config.yaml
num_hidden_layers: 13
d_expert: 64
balance_bias: false
init_std_router: 0.0253
vocab_size: 8681
optimizer: "adamw"
beta2: 0.95
max_steps: 7477
Below are experts of layer 6 (counted from 0) of a mixture-of-experts language model. Rows are named router (the router's row for the expert), up (a neuron's input weights, with its number) and show model dimensions 0-127. Each number is 128 + 24 x the weight over its row's rms, rounded and kept within 0 to 255. Numbers have three digits each.
After each expert's rows: a language model's description of what the expert responds to. This comes from a sample of Wikipedia text that the model never trained on.

# expert 6
router:157167096140129141143114128152076113113126101097180138108123079146129126116113121086128093098126162140158150146140137127090095094095079080141099113154093123166132125129136134136153108181103112155117109125140182111134124155148164124182130124125124154132117099132147107149101128094143144139163117138142156118153167088127137138092148120156159106122127129166111094108143148103153147126116
up0:113150095160110083131101149176115142140096115117133144141132097126111143102094113098099131170124148115133098133106139117139126087100133109113108145145142117139139187115063129138118119138162160158066143123102125115110153152176096125124119165144106128109101079135161103146100133143132135154090139114134173152133123117147158120121155089121163149144150115145095103120078169108146143133121
up1:161131090156146157153094099159152148140155156140155160141106168136140149136123105115122179182147137137177120112121109156158118109116118104129150102090130152130151108138133148157118136124152109171112143124097181094179149135144126136115179174104092121129177112134085097126112104124117149107139135149159141160104137130129136110113128146123098140132121139169108145091152119131131101072123
up2:146119137130119127161141114124112130125136089167160168131133064139101132119146136131113137089130087139129136142111148108113110114118115121113149144126121119117097136147082175111116145141159170159164069136113139159105092089109170098135120155133140093127124107135155140155124183113139123142092107156093137165113099145109085163125142111088168143156118113138109146148110138161138172167159
up3:146126117158112181127095173125114120156112131155121154184133073158117128107131116127104155107123100137126167144109173126127103118133182140116141115137113100136148119111124175135149095103166191186127074124110095119176129122105113138158148119126106104149118138117118093141134126115120139120129141128121134119167123148149159109135119110143143125116109100153117133183168089181148125137141
up4:094094158144101116126086154126112130092120119114089136132173111154147125104129111091173213110111113164158124119130116097080159165151151128130142156094120100090102106099149128120140107155099122100105089141146125115123125107091133151112131098165089148149103149129110134106145172134141148122155135121131130147098164141130098082098126165127116143133086145128134102121126151132115144111105
up5:151160104155133146112108122104134102149152122117153103144172119119151148098116115143120114192151167121106128122119166122118130122108112126149116076124117185152126167116154109147163135180151205157122126117108116149150120130130101129134182102113153143112181155118158138107092147115161132113153106108144107158113106130141145117101130129106136110094122122150162096139123110107147140101075
up6:133158121156128131124152089111130149092148106174124140118107152101077172136108124100122145114149136157148095152098092134113122141137130120126099104122121087161122122133144125119136102160168153141124102153094152119124130141095131104161141156095127135160128130122144133143101136124137186145116116081131160161117136102090141121117127119095135184137100151163144137122102107143100221137086
Description: Sentence and paragraph openers. First word of a sentence or paragraph, often after a heading, e.g. In, On, During, The, A, When.

# expert 47
router:127112150154134149135127134126167145126117107127136119185080144140109158145126139074126137111104143110121078083109150132163155187107166078128132117102118152130106162148134151138112197111115139083086108106157105114118114089103176094165111123151149095089168132142089147134147155136100137121142132130162174124145118124112137142109136132129151122132125128149146145116136104154130114122152
up0:112156124112103156156091103118132132139181103150142123154116111170084137140129146125096131098180098113148117115159115142108108125106111123147106106162123106144100134106106182099135120152062156106139174098136158090148106091103157140119173128121153119135141097120125122105101156124120156142129139137136097148116125110089131119108136120115179145165149162150144170139137164175138128145149
up1:117113105148131109115115091098087135172149153173088145136134146145183088142143151129109129123110136122159133119140088132111135113096105146133154111135202155127130146094123135177137122102138099088127112089114124141120156077141121115144183086109140126129173162155100144113157150124116128096129114071089095123130118110118128095112117122126124122106157139118085156140128152097131149136111
up2:170167127106125106151116159112109139126141117152147170126130110129155085129108114135150144096165147133162145134134108141167142142174145152148122178152140116121089133104099150153099156151125127105151193119103096130170126131116122127125128143114148168162090109101144170099124149152094093133111104136117122114089128107148126111137133168154181130145096096144163134111150144187151107129128
up3:097148104131102137128171099156130112159116131143071104140116129126115130116149113111158112098131131070142145139122135142114091123126163125180121140084101144120120175136093155124071122093106111153111146187151141135105120141105117126161145153135104122078082109119110142148120147165125114122158146113122120132073153115094146100127130140130076161134163142132135145129132110187115148110148
up4:180133128129129150115149155122154103089104119154117110118132143141116124136157058112113121144073128103103120128103123147139077116162129149096103141098120152139153112102102125156108127122108124126118129113122129126110095070146139123168139124129113121124099076168113162132144167094137150154099171108131099128128131167122133087135085068127149111137120113175112137098105138163165120151153
up5:149101180174145115127126098126130119125125151141137175152109124115128139109161157109143147091112086130114136130124170149090099150133116125092131108177101041166155179141167135140160118123123141120129141072125095121132130128147125127127097125177122117126160145149134114142127150157119169128167147143115108089150129150124129172115120140147100113141128132127093139173130103159104097143124
up6:162182104071170111092124173080107132140123162109118131166135134136141138129114150102142114108152097161148133120107110141110101167166116121085111107123099142165120119112112152182119183090119144119080132108142127085102092084112136134150167137134116129144154117099147097111134156097102137105130160098137161099156127131129134105124166098139130142106115147110136144149113095122136131133119
Description: Name starts and nicknames. Opening quotes of nicknames inside personal names, as in Frederick "Freddie", first pieces of surnames, and election-table headers like Votes, ±%.

# expert 43
router:104087134080111123145116117144113123113111119160140146140170117104124161157120120141121106112096124156084167115087121093119105132176121141146107161175116113131138139107123147149158151099163114134141131097079104170119149155099117095156137138143083132140125124166141109078151154158107100112119152122183133088141105104106153100101109163112101154112127125148132113165123161112092112114144
up1:153131096088118157155139168161067188093138152134146097104143130116120129129119188146083119074129100111124033117125116150143122149119166145154132149169144088132144145112135139135132162121121123151156087114086139128127153140147118115137143155084116125133132124134141125113117110128146127135085156132156153095087128125126180103139105124125110120124121136129102141139106141105137114132109
up2:124116176128109094137084110139127161097179096167115114147112127096097086113123094133081116138121136142125153111167115150123137125131108113120130138106123081155128146116142125098151087144116110146119158094095109161110150143116152135121112132157159069122131097140155139101085121126130171086111155138092094095119127135125086138095112144107102141131149064104154154141118165141103135126131
up3:168107110117074143129121137189116148141091133110125123127156118117129132130121150134164161135104108142116143103095147117146149105148143120152152155140116093096177124144108110164118099118147115103126140172098154159110128136169134127107156036106136091141103136152155148113161132121135102117080080128153139136101110136110117095163112153153149144139166158123109116142097141130101098141128
up4:131175150105114097164090162104097135124110138138167129116128100158105160102130113100158101129141157116122137151106110124114143144130111105159137097150126171110126136138154157165134162149091119147110118107128090164097130112096139183101111138097145156107113156139164124100122148121166157123102152138146129106073146136139130110119135111156161139084093103123146084165158138139090158122087
up5:131119157100142114088111143110151125103147118106147161121191079103171114128127124142095096088129168103099166111129107136146121165124157138126093139113132140100112083140160101152139134135126088182121121100110111109165139070133126146131102153127156117130104158093139102118139152136099133113125116109105134109132117121160139090153128087089119157149142110151073121141113120168150090106130
up6:179118155138096131090078153114097127166155173122143128105134092130150132106100091114120130097177093108091125160149114144094141134132099139110106152137105129114153115104090146137095176112134154161127122087139123139158126117113101167153145130115148159145124128140160160120128142127106104166149129118124126182141111120140129098115122139151086107143155108101130178155166137163140101118170
up7:179110115154111103123114126122116112147142103149134146154162151126128128118089131135111137125082117158100154123111101156145174171151101115130156142108115114104110152116137099138095171121133131142158105099103134165123134168142102108144123157129154101121107187179181166131116142137132120136110172141141152123112146118098164111142158158076161151117128110154093163148133171128135092097141
Description: Word-initial stems and years. Opening fragments of words like Gen-res, philos-, mathemat-, cinem-, and the digit 9 within years like 1994.

# expert 2
router:121149145096130139150137155108155151145136145171114097157097160086159161079121101098106164159148157117108118112114153115134128123132111076148127101095103094119133114134145107141183091111099134136136124147155155128168134111141133157162090118148123167102109149127127128127089119143109119140131113131095088088143103118085128128143137114193134097123170129152168188152141129125124117119127
up0:117099152132139105085107130075122155090097178170127101160166165150146147112154156100130087155146151090101131115133117136124156141119098099129152106101142119139079151151146165141150158136122138091126119108092144129132087127117068112131118135150105136173121145138128149118093125103114121096104107151145119080145130112096105096168169122119128118093129110124166123125120096154148148130127
up1:124131165097136150161137155153142123072126125106136107136117099105111176154095120113140122108098153086128128130089153179141099086136136100090099126118111154156170118160116118180147129169136164127087154131139103066120102140121097139134163122169134131134152132132154146113135135119111126121149123108155127150120112160126147118148158137109132087139144151119164143089125130119093147169184
up2:121175141106146178136153116122128157101073098128104131108134180124135114117139132145152157158156163088143128087098123115166154103142139139149160126140114155096130076161131136135159135146118145195164156143118140157065134084120130134155163146100120157137116142157096102145118121125123126108123148128106112124135151135160139131160123138082150098135144085111150125126096112132177131138126
up3:108121148127094123153169126096170141126125132155131125132124158097118136122096115147186150086103119151137112117163084095091086148169101165139124133111142124134117123100109126148128147117135146162159175120136166150181145122169118113095157163129142143143119129090157156138111142146118153129078149104129095116070151158102116149145161100097139107126102136156131124114132117150115082110110
up4:126159109137140106152120137156146100092093159136137094173121137114165107097103135161167198123091116122125118107124151104169094179103123147123154133184113172154127088102128085107135121138133099142137144111151152129122146138156108152132136095125124108100114144110138100087111123128104135130075110137132158090117145063103149141118107096157135102114127162136122149137138140126115137095115
up5:114134170138150128165119149097161098140096129140176147144100105155133106156106101110153144140147170102124134114117139143134100168087114118100102154110142145171129112122155106146158125146170108164130146143142130173137177156142100122139130157139093145114127151104111108142132107127103097163133172156153094177132145142149116129061122122160126118082148117151109163148136159124086117131124
up6:118113095121189135137109153137087113082061126140137088149107149145124124124190117107130119102134115102168109123122167098121120141141078120118119190142127159156129126138107135145137122142116116121116121155142150103171105130145173092137144107124140149092118139130141163154108120112136093145144144114103122153082132136108119110150144098161127121151099170141126070090142117150101092133118
Description: Table cell spacing. Space tokens in Markdown table cells before numbers, plus colons after infobox fields like Colors, and words like including, featuring.

# expert 61
router:127159155129109098113160117167118122093131116130111115129158128117153128147138137159128130148093152147135171085147105099126134162148089153150153136131155147133132116166151140123150146142104132159157139177104134148105134159175166122143140103070126101129111132140131123146110138144170146169177083128107165076129090119148143177079081152115107134140117150122149119132143108161091122125127
up1:131126187132180145105133150136137144106137104122063115153157059108144137141150124143108124087147132114167156116107151068148091160106166092185109127131135117134144148144144143155107098115065129115140084127112134128110126140115153138153083149128128133121113131125124129148123141097117108112172135109108118113124166100144154159111106116120157145120126106160146141160117115141158145089144
up2:111139138113112140140111137170075175170120111167110156167152115133132177115140126103136090124113171121089138136135092128135124118152145107125093148129114094129117150152134091174111159142101138166123142164124120148176122107160158139137165139121148110098113143121135139158158128122122160140162131176128136117098117133147110127086109133071152135132101172163098133128165128124166099110091
up3:154163169131201110149162172152117161112124145134084127123145143114177092152120122160136162109150135102143107129112119142133136163126122129118096129141150105183103107112155115190092125073085128097135091129145128097122130138103164129139093125106107118149126141082128102106124155135153139136144126097122134169109134180157121153101116099115144116112093133143160113135137106133127109121144
up4:103136122114124183116115101130103062176148110141106101101080148129146099125160141167095140170128151146107124109102101127111095099140166112138158127100132126135126100156167128082127155165164117121106106142149078123125131113124089125136158153106110130160137138149126139128156145133096106132156162142133150145125130135141193143145155157094100161112154157091129117100132120120123129127170
up5:120144141156099118084160109113115119132079107093102100083112162127149126140171108134166098156142156168138180115125137162138140143120119101200096099135075129162122157131159140108140122109106091087135152133110152111115103150122120116142142106137145129140122164153151125079127160127138167151119150101130102094145126151122098122119109151138096146111087121115137114140087098155140137151146
up6:111142153145084120109117102138156103123127144120126111155073159143130135113124176168108138123095099092076170081142165103115135134143120140130159152144112102114107140126101158160113100154117127095081150159148175161109124107107114118110147120138143117097118108123159122102108091128110167142164150131115144115109104145125097131128087095106108159090087119130142151163152159168111119109132
up7:125164099132126116162103161140111081140101089104105105121150156080144145139110103150123117091099127162143139071116170084131135150150132133129121143132140164111161137097118114154162164169127127147123134135187132112102113115142109131106140120112147130129175125161142106165129111076132179166163109154131156176113142109163141168117103103121123113132136138129116125110140157161106143156146
Description: Quantity words and digits. Quantifiers such as little, some, many, several, and digits inside numbers in statistics tables and vote counts.

# expert 18
router:125144111167132152138115117123134103118110123106156163159098137115147087150097140152144163066148156133126138138162131165129118104151130148135111146118132151115112100117138121135155136117151102190113142146116067150143159088149150109146153144173140094169144086107110111096114168126138132126130108106123102135149131133142103095115126186092154144145135130151171160172112102108090103108102
up0:097128180132120140128141128099129088089115120140144135108095123112143108149096141122127153146136159134158135106170114124111128108181097124133137153072161131134145093106122158174129104114107139173117112152139132135070162134151154090085108108126102119141131135114146097134108117102126162113115140203146134142136146178092146154117146111099107094135107124123144080147135138096104136094107
up1:110118105140103150139152122122134143083119187116099086061137168101122095161115088136146131138144111109158115114130138078148144108122145119140126157117161150120157113123162112163132141088115089123109116137118123112117132103120104122120135141204129151120137098148134165131153145111153130142116154164131130130101121155152110143098129127117155107165139078181169141113145094121135106096170
up2:111152119142075106133097162142098098149183159137081124127133128109158162104147123134141112134138108161163136129120110147103105133124139107152129176111088122115089141138139136128143113165134170120082098091103087119131153144147148159141149134122101111101124112120124154091121138115115124139158153101145112129120154088107139136167115152182151153161149130093112124176133123121157185119083
up3:146134110145129118155129124126136120144078157106151145118128151120115120108125174116161113082131141101120110147087067148135152154147134101098110098141116100065109105151162123103145118091108158149114119108131099143137118080169160099114135152135103125098179101159126106122150133131147153138131099151113128076107107140112083152125115087119132165141106163128150148155116141148095091126092
up4:128142133079158171143122141134098085166102130145119153152134063149102129134108123156161149160099134154147125114139105140075078134161122104121118117126112156134108109120134153135143150117162172154102083121161162136154114123177148137131099128115141127160144125149127135148193165128176141126134129134098147128086140100153133118102096133138161110143114118133157127144112166119098131082115
up5:083174115130139066139125114129141119143148146136108143105166123169106133091097134145131184110111106137128126108121135135132119128115128123112094126152151109107155095152117119183141151126107142131156118125098128140120115115128126095190136150110119128104138089136128129107078181132097117134129160091103123090092125105151135136116136128136165188155154139126089203137126118113124172123150
up6:140136168155140102153154115127100183100181110083107121143180120124130117154142122118125170105141147106128082145102117096118084191140160136146134172111187150137145108152151106130150115161125138150135119163124113119176143097132109111146157128105155113134169102134077111107110133100136143135125109153126113127126125142106166134152126187117147140153124103108110156140145125153129125123157
Description: Infobox field punctuation. Colons, semicolons, pipes and values after field labels in infoboxes and tables, e.g. Founded: 1923; Sport: Athletics, month names.

# expert 46
router:123188138093087149172117157130099128117136124104109186170119122108140125170167125135159177104094146133140116138140149083129169098145125144138129110128172141146164111123156090142157146170121116105124133141113144140127117137117139114157113146108124156099099124116127094144142072114141099107152111142150123114171173115109094124164133130089136140091164111139116078156136112131117150134136
up1:140155154108106133113074127073125146155144125179163152155151104153139091106133123122146093136153109113130142135143095111133162129127131083108177150157119120108112125154084092136136114115090115140155085137084160125146155074123135143123163167090167122104129130135098146121123124105123121099110130122102137151161123101143110125148135119138149160125131161115120149087133171135181151125083
up2:122153108103076132149124114162096108091146150127084138119126110145162135153161141114111130160162143169137142160143107125124096159145144117091142163126175079136098109176100161099143108101121131115085118102127114110127117110091160114127132105139110180101120116159150129142153135165132113131082124138094185095108102159121134137127096130129116146107134121123142100094110090109162118096120
up3:099133125093167158094132122163168117125119099153121129147130132117106152190150162105124115120108104089165125129159130103138129136171107134122112145146101128150126117116158169100135129164125157111132142161112172138146102126145166136136168117098086149121165092137136121081132130117120137159141099165130085127114130134098146175138137108115176149133147154097129151136127183118156100119183
up4:138063108164146165084122161152129120126096098101118160110116134126111104163139140149138132137129125103179109151122156098118116100127093123138098095107187185130122125151130133141112102167135103153128139122146123130120137153081139117096100140147107173102109115111135119127122110077125141111175105128096158172134144115172141122133103144141161110141096160119103098127146118179099126139121
up5:113160105104094133145162171165166110069105163132145120156131116105140116147176144110138149155105162100167145127113133107154164171141138134157136110093140130144143147134095128087150143150145143129085136164091137113104138098145129127138138136118111140143116150099112138146134123133117157167131091133143159124130113120123111132119146139188119152176169101136138125125134094077104084073135
up6:135134141136122076122138145122116144149097128109098133155120137115173147138125099108140113105100126160085149147125096138154106091132144119141164114160132140144084148168144106106158127102126101143079092122130139170130137116147120102133183145111105121149154124143132116117129093105116114093139183161134097111091078175114145106110157141146114127144129091141147081143121139095080088085112
up7:161115133161089159139092129122124153115094088156146138156131150143112118134119129157127145129137104133098108130079107126181124124129163107117144086110104171100154108111119104150162156162159153103118121145168134139133136117114138118094145145133161149180151150114110151128109122145147120112049138153162135146097124117155130130154186122115127127107136106140166111159111190112149145102106
Description: Word-start fragments. Short word-opening pieces and lone letters, such as p in p.m., e in eVisa, less, deep, often in tables or lists.

# expert 15
router:134161155138087130119107149138141125101152142136118099113120134153110141150154074119067131143150096102127132061136096138144122156107104145094143138095149143151131113118131165102167150107129102169138099139093134125108110107173150106158115069102159128133136143113127125106105164120137116117127140148130164139126170098127085113148092141117170159144103090138102099136145105119184133127137
up1:123105145091101103128144138175150123095145103113088102144177158132150125152157127115100100111136112131160129102139105143124098153175145121145103152109141155175130124101161107156136097119093100129137128102130104165121148117150151125140133104126124149136109166128137124101115099137128138154127119120111121154127119117102131139135122129093079124129132156068109088146075145160158038122158
up2:127142185140110122134106132157087165170136142119145080170160128160104143105097100140163121132129098146127130131148075140156131145110100119122170162151133113118086113134118150131162118135117172130138101137128136079153178136151143129134164103113137103121103149105122143174140104142125103100127124099185144135148110069119114118145113157128158108164110139158127107139144121099135145167162
up3:122186162086116185121138139138114121108125109134168135097135131191126151174115089077127121163126121111184112137170129151132159142128092097129125144133147145108150139149136115117158133160109101110133153116125120093107081130150125121145142105102105120090157162132132096104162165118115137130150131102182102119132142095098129115153100118165124136143144098098141120177108122145130149123141
up4:110132111107130151162122133109122129142116080095096139132149100109152099119088137113108133138104109137126176125125130126141130139092121089086122119159162169130099124137119177142132144102116114110147138159104159156121102105134158167154105110106121109175138130150129155154167168153099152105151113092168080113159148173133118120138115096121129081092122141144154131119153136086177082129138
up5:116175150129118136112139134143092103107130144129131135094175138118137107112120069113146075130141133117146093129152146150134161136171112116153115152101120156145119156127147100167141095155124127135160064104127127169139141111127166087137132094123073142131147137118125111122132108094153137127119165133168170162095125088116122127169123154137151098151142087125186094123146116098135125101129
up6:160090111116134091181104166099142092128156135114083119160152126140156125110165097111117183143122136111126176132137069098174126102129116138088155104121138159130126143122110173134157119122138128116140137119115100116126135139154121148106101133098112142123115158101159080093137099104124116149105103140109125135118142178160157166150127126125104169106127097136128116157117149152147178164113
up7:139173108132134174083096101143129175153145122181098157121114109080128099147156171139105090131121166131123156104139128122120133130107099156142162120134150131159103118130123129111149134158111151158132119144137186139143128136149110140137124133126160129139130109188088104153073158171163162088123104158119138130147110126109099137129126179146138125129140140114124088136116163121144173116107
Description: Table digits, stat headers. Individual digits inside numbers, coordinates, ISBNs and tables, plus single-letter sports table column headers like W, D, L.

# expert 5
router:080115176157147077145099143161160129122130126116150168136137099129125107145156127070124113153145172095128116123119140120117140147119118104108117171145178139088177118150158159131130133115122148112127162175091150138131132142118158151106075128096124176126097146158116162104145168096173085115124142137133126146098107110139093150124148112158154129142090133122123125110113118147110111127131
up0:088095090102103140105137128146085149174105161124123161151136145154113168097144159098145110163120121161102127148159148115129127107139108117110134145143138120118081132154077158160142152120144163119087126126092115089138121074103094130128131125148069071142112105120114140124109175126153174135127137142112134148128123115094126128116148104150180124112106147138137112104121086127154161118136
up1:130132153170138145141102155079124121119093136108154149105102172109147140131132138120061146157173128158124137112178151111176118104128128099114150139114124174092134177124132121106168094127153124116165115138139147094084127153126124137151101148114116176139127148130156141132120161156071097107125129114124102138130121114150097111105118160119113151090146110101155159120097147156152110103157
up2:177144168117122121127120142113150109145113155115091132093097100119162088145160140134154104168122147110124155126147143139097104095096109114148115158100137120113132157119067127153083091178080119130104156127150153127150111145171129098108123116149141131149180137158128139156139171125094097111101157148105127144106131099153089115103101121090097113133119112149138128167147137123120144087121
up3:107084165140149169120142134122131106116187105165140144088127091122136139163144118128166166112088158126114141114127118099131152090068139104152156141138141101164137133111165116111147102117130189119107159118133136085148104137120127172104131102181101135097128097096075118158149147113136112151096170114103151149135132139102144089114155118124142129127122140146102140121130092108131110124124
up4:083143111116136072160139085112139126118151181119138138112157125099131132104169092134108139084143144135144150106139131159122144099137132132096178106107144093132086114095143136112130134148113114164111119147136124110143131123095095134143144104114120144143079161131113074122133085118155117132121091171170133158111132115139121153119138086122092143122095145121133157079092124108085165153162
up5:105101151112111085103083124144105111124138147156126075112109101153142125068141123093114161176134129093124123150161116142130147112118150088135117154116171121103162134092130149100091126103124112148157104142137093116127150171116126128161085148139092128140103084114091124155132152134118099134113161141101145125104139165151092094137152113074099118090141117141113128132105122140106155087113
up6:137144146198127047118143120140143129134128142158172170136098138125133111098114148097102136154106128129133118116137141164107087128144172138141125145114127154112148145142093098130073120123097135159150144169088161097137141148135110106136104142126167163142107124193139146100089111141168119117136095153131137129102122122134098148139098111121110172138121138135105132103138145133145123116186
Description: Adverb suffixes. Adverb-forming word endings like -ically, -ly, -ively, plus adverbs such as also, still, often, usually, and "See also" headings.

# expert 40
router:140146150146123159095113094111150108166117131076175123151089124142136131089098133108149140149077156132152148095175140124150138166102152127130125120131117167165132169153092139113122085105140138113158144135102134143169094098116117132099164146104127122115136126127097114110109118161184133117150147124157081138152162152149143162139177126134098083163138153120125143140111101098119119130143
up1:089140145105125152171169144134180120114120114159175119162097145111126120137127122109172134166141182105121151143110148113133113144132175112107120139146131112111088108109097099091122109081103105124136103140130137136136094145095149122164129155146140139147134162130102112119170135184105174160120100133091126118122113117153150142132138155138129090114099118176112092127089123160170104109128
up2:125138123138148166120113155117127143159120177115156151159109147144103135110168130126162097130089113132124148114135139114133117120119143099122143103146131136153096107113105143093067121112082151098122122172110076099114099090129112115102113129104143106108159156137097097116105113116144152165146138182157128123166124061101112114162164107185085120110111159140099144128142126122124123108139
up3:109139156078156167089149131119146116109066143105103098112117147148158122101121143106140150148107146098139141116103110138128134115188108139139082191150112141130132139103076149168108124101085109160117110164124115113071127114144155133133132106101070154082152097123118121112138143104147120136092146108145112139123120149148129127122126129140087122123150122079105104126100133119156141100125
up4:128135126148142172087107115129164107148163176102152137159112111134119123109123108140124104142094135136103102124168146162124114150141145134168158125116147119163157099112101110120125137118155106142124135097084143132143194113178086122104102150151137099136139119136109141111105131141145143148140105131074100121166150152135157125109107169113099114090101125157095149075158133117162172145161
up5:090154114109126116120111139117136127113089115175134140157163127105139094137110149127132147140174095130144133123116085147135109124144113137115156139155146115132118077134123155094155127123107115147159194103161127122133153128100133173145138138086104134079129148115123137107131138165117126131125069112161091149097118163160151125133151164098102161100095100127172088165127106126077120123098
up6:164139145130165134127134132141132168146149129123132113133081123146143098105131122162138160133080148112146096140145133156121110137143139128151128130128141133187131115117087121154066085108082161157101142116159116111097094108134167092109113130118135144100185102125086127101179134073154148139149120110160103097165156129146115131111153129125083112141131148147117153129126146144151091144159
up7:123096128149132158130147107150081102138166141111116130163126139149098127134140124120131100087178126132114083151125168108104129139143053172106099141106161143109120116126130132125115136106119154108117124161161153171163145121069155114149142148109119134118103114119116123130149136105123158163163110078103111120116157167098131133147165163127122075128088125157137125157173115133120116144097
Description: Table cell separators. Pipe separators between cells in wiki tables, especially after place names, plus country codes like FRA and GER and list semicolons.

# expert 42
router:135106123150120173191122107101116095130133087090100124146155131111085119106128146098155132123124147101134131114112109128127095168127099105108068080098171153125117155131092146094113152140142153134106139140128089111141173149148104114161169138173115110155129145129129100125126076149097109101129125117133168160170158117117150148155124137103124099102134161124099115158106123106126125103145
up1:115186097172165141141105135122092155080130127102151123118148158163110137116158154162142120154194080073112139087136120145108101084076101140102158132125136141116134103138101121131127125105130157117141126120145097137124133110147096147138113099129136130147135131130097157131110115153125117087088134106170149098127120124139113108169133122123109100115164134115145106164112122102121195131149
up2:172128124141134156166132117111146115148088131103133154126133089117129105133142117093111138113133161131159114102158107137138126132113075091125127140141155148072104130158133148108117129114109173117116107150114096140180185107132159143131146104111129115118167144117100105084159092085149104089116119111153138097122131121106150094152089117102092161135145114100092135133130150174143115090084
up3:144118137127137133089106145193104118129087093127136148149155120107124134145108115106129102115115164139145137089117134152077109146123084091125125135145094091164121080149086121139103117127165157168079112145154145108156121131167132122138154159162089154140117132154124139152140131114162149159080119136085117159144152109136102125116162095144133146178125130136134100115075147105142133121147
up4:115096170151160155148095110112124111128079132104118127140163168128147121096121146177135143076140153116160122145109153095116107125150147150055087123163174114121147145157142130128138124089129117139124104147124139132124115154138142110146076127133119116143144140092130127164120096130118130123143144132106160093143144121096180104119146143120085148095137135073106169114155179111125156124126
up5:133109146098115113118093156117186136125124130132127102087132114091118137141090149146123122125140100129169109122124135161124130144105150122083109114124124148150111153160113142130109120080114114102135151171189100099111154122159130116144165132113124104133106139125070130097115106131131118144129091104093168134116104130136073102138115098137150112199076150164146097114119166119145145160106
up6:112133165114128109159179115079086115117063074107097096125183131128159149113114140155167122145121083120149136132121149128126116154169103151112128091120126112151135135186144135077093106140114106134076143111160109125145144096123092132130145127123107109092121103124123123135160102135116138117080122141164135136123136124121100139137140153104081140138148126125130119128174173148135098135131
up7:113114138112127158128167150139125136146138089144112127136126165144101124124121158130174130138087128173160082160093125115095111126107135143136124096161101090143164162109111144122147109141138101136109145119101150108133166111130128129120104181138119122131138111104104129160181125119135131137093131164170158146108180129083100152113124151119106090115111121147143158153148103084141157081188
Description: Verb-prefix word pieces. First pieces of Latinate verbs after to, at or before, e.g. ret-ain, acqu-ire, con-vert, and words like what.

# expert 51
router:084163137097103158173169129099135110081114125128158120152177133085129108144152165122115117143161142067156138129138144114115149157145129124144114091145106118108167102103141098128161144112096132118129113134088132122127142148126119095136147158109120112121099107121141118129102115194122130141143090151133110105139088129143124148135135102145153121084143121118180094107109096189137149093107
up1:135119122143165155153108137133127154130110109127142108141139140149093076157097158123135090135108085114145137129100147121144146146102072134105114133111150175080099096141133157143107087103099113080139174160123124159122095119165123172136177168160126124107133139097100134102152120165167115152111116117110169115105133087143135118125147104130134161185167128135110117140120121129128115107114
up2:101139141132151165131094119130101129086119125179155153115139117138165093135133117138168160128148128097103149137136144090103155099140123114100111141088156113162108146130111100166124128115105146109115141102129139154174185094133106125145132151137093162145140111114155128111162156126136120118131115160120137159117116071150156083125159108133156109074107084106153107121098160088164111133106
up3:153141149116106139143145128144155112175077143143148117172130146086121103129153098134107198147130160134141149116078162104117153157128123100079099142125152172150110133098110126140119148124130081114096097110142132185137137093129127117126117113114109119155108137187131158089091148112153159107132099125151108120138105089142122161105129160120143143118139089141134162150115093136106138116111
up4:115131135113146128146133144177182142114100159126172153106134138108148116141164094109056141097125100169084118093112126156133157146110135104083120115125109128152096109147123110098152177139086098136111115134124131112143087080146136154151156124159103130133168144112149128115144068109109131146143137117151096129160138138126158117126137123104132114101151105082147116087144106140158116104132
up5:110092118115152124108111142178110119152102140157106108179147136102126130146117161130105122077125064128095071116119183147136101104149150129123106113099143135067121124089136121113128133146135128116127124098127116152134115133126098144154073107131097102136144088114101109094121141164147138157126128094162160112109106110121134158132072103111166136105143106118086155132130164144124140106136
up6:153147112103090122134158149165162132175118127124113115150132160128067113137138122140079105099066120126141130104088157161138148143173099070096141156117098186146127147109136132126086187095143136135097131152129163123130146089118129135147147121134122122117108121114079158098133125140109131144103100155147105100110117121174128127145138109151154101112119101143149158149154128133133114133115
up7:085109085117120147113154121140159080124089136108103134119180129145115174109138161127110126143085133097123123126140146104097147149101115093118123112106172156183143102105148116096105122127162079156132091129094135141113102165098102112112150096121060151134112134091111138126096113128119149133125140145103105118113092111135174172109124107143113121125121150131108161134150123091146128138161
Description: Times, quantities, zeros. Zeros and colons in times and years (7:00, 2008), commas in dates, and quantity words like most, many, all, hundred, percent, best.

# expert 9
router:106136145121187131130151155157116160084108129116148146169140145130129136153112154108132136160166120085123117119134174143097170149122108131098149158130167139118108174128107149107087132124145127088092128089132159128167135125089151124095096104124105121118154121144104199108142142148158158099086116152161105160111153115149101109134131151147129143117133092092142129138115168132102121111104
up1:135113150129160136122134141150137119102085100117168097094115111135072148125127112130159139131096117145144124108126127171149080138158092138102129127177102144168129130212091114131119135111156124132090104141163149104126153147120121105127126140141118160169125139147122135088105116158094123147115117090086131148112155159130094107127081110152123126154121110164127094172136128092094157130126
up2:123128140128153149101146147145163091101121151169125145164101138122131175160074161130118147113092143150150167120118195118136120132098116123129141065124171107173137141093121155116163145159155134128154115125116153126142126171093165104122097131139132161121115161131136130172161135139077145130131080156128110131161118119138111152160114103156133168135128133092144135134107123122104146125091
up3:121149159134095116162122135111071119130124110118176122144101155127131113112170132145151170147103130114136148125167139147135119146079122117155119152113152106124151145093131164178106140187144141130112121168119116109123101158093089105139138096117142069148105108149125137157113136188166087097119120154111128149098126125174099096118126101132152111148142113099151147118112154155123115110159
up4:111156116164109144071134132120147121125161140152134157161117141126100114119118118131143127112141147116140122141156177112150143164117152085110147115134141093137187127107174168100147119101154143098124122086126103133132143134093129158154096096175135177144129119113095168150148137117137129154083137164152100096153145114155129134117146149104101108140170166145133148146128083142079114126091
up5:172145119141140077157162138122180176075093111117087177156132145132118093175103139135103104123157120118176142158136125103119060169157118131144134096116122090129121136128125109133187129105137098135104113109135128088105128131141145119137116114113112105116105125151103141106159149125138105131125144131141127125156086114125129093099107150128174136105174150144123115143150124104099128093127
up6:113105139134164088137116118111139133141094097182116185116129128121111131141116173100103118103120102148146152125104116092152145086133098149169073095184095162130105138152124133131110116119106074113113128131100108105165119120101150124158137101113150133115115104164116155116125109132072120130103144146180104128095119153138123106109106143115129185127140130114158117148128166096150120134157
up7:105147164071113121125143137134108159141122173106139095134132162149127129147086093111129117142148136087106127130120155141115124116152133153087115124124135126078169105121111152111124106104136123129122113148119135148124143128114113126127106139160150115124112097139097116112130142132052103138150186159123207138154164095125109117093060131129108118103146127144139099089093166137106107146109
Description: Plural noun suffixes. Plural and nominal word endings for people or things, such as councill-ors, command-ers, journ-als, members, players, usually followed by of or a comma.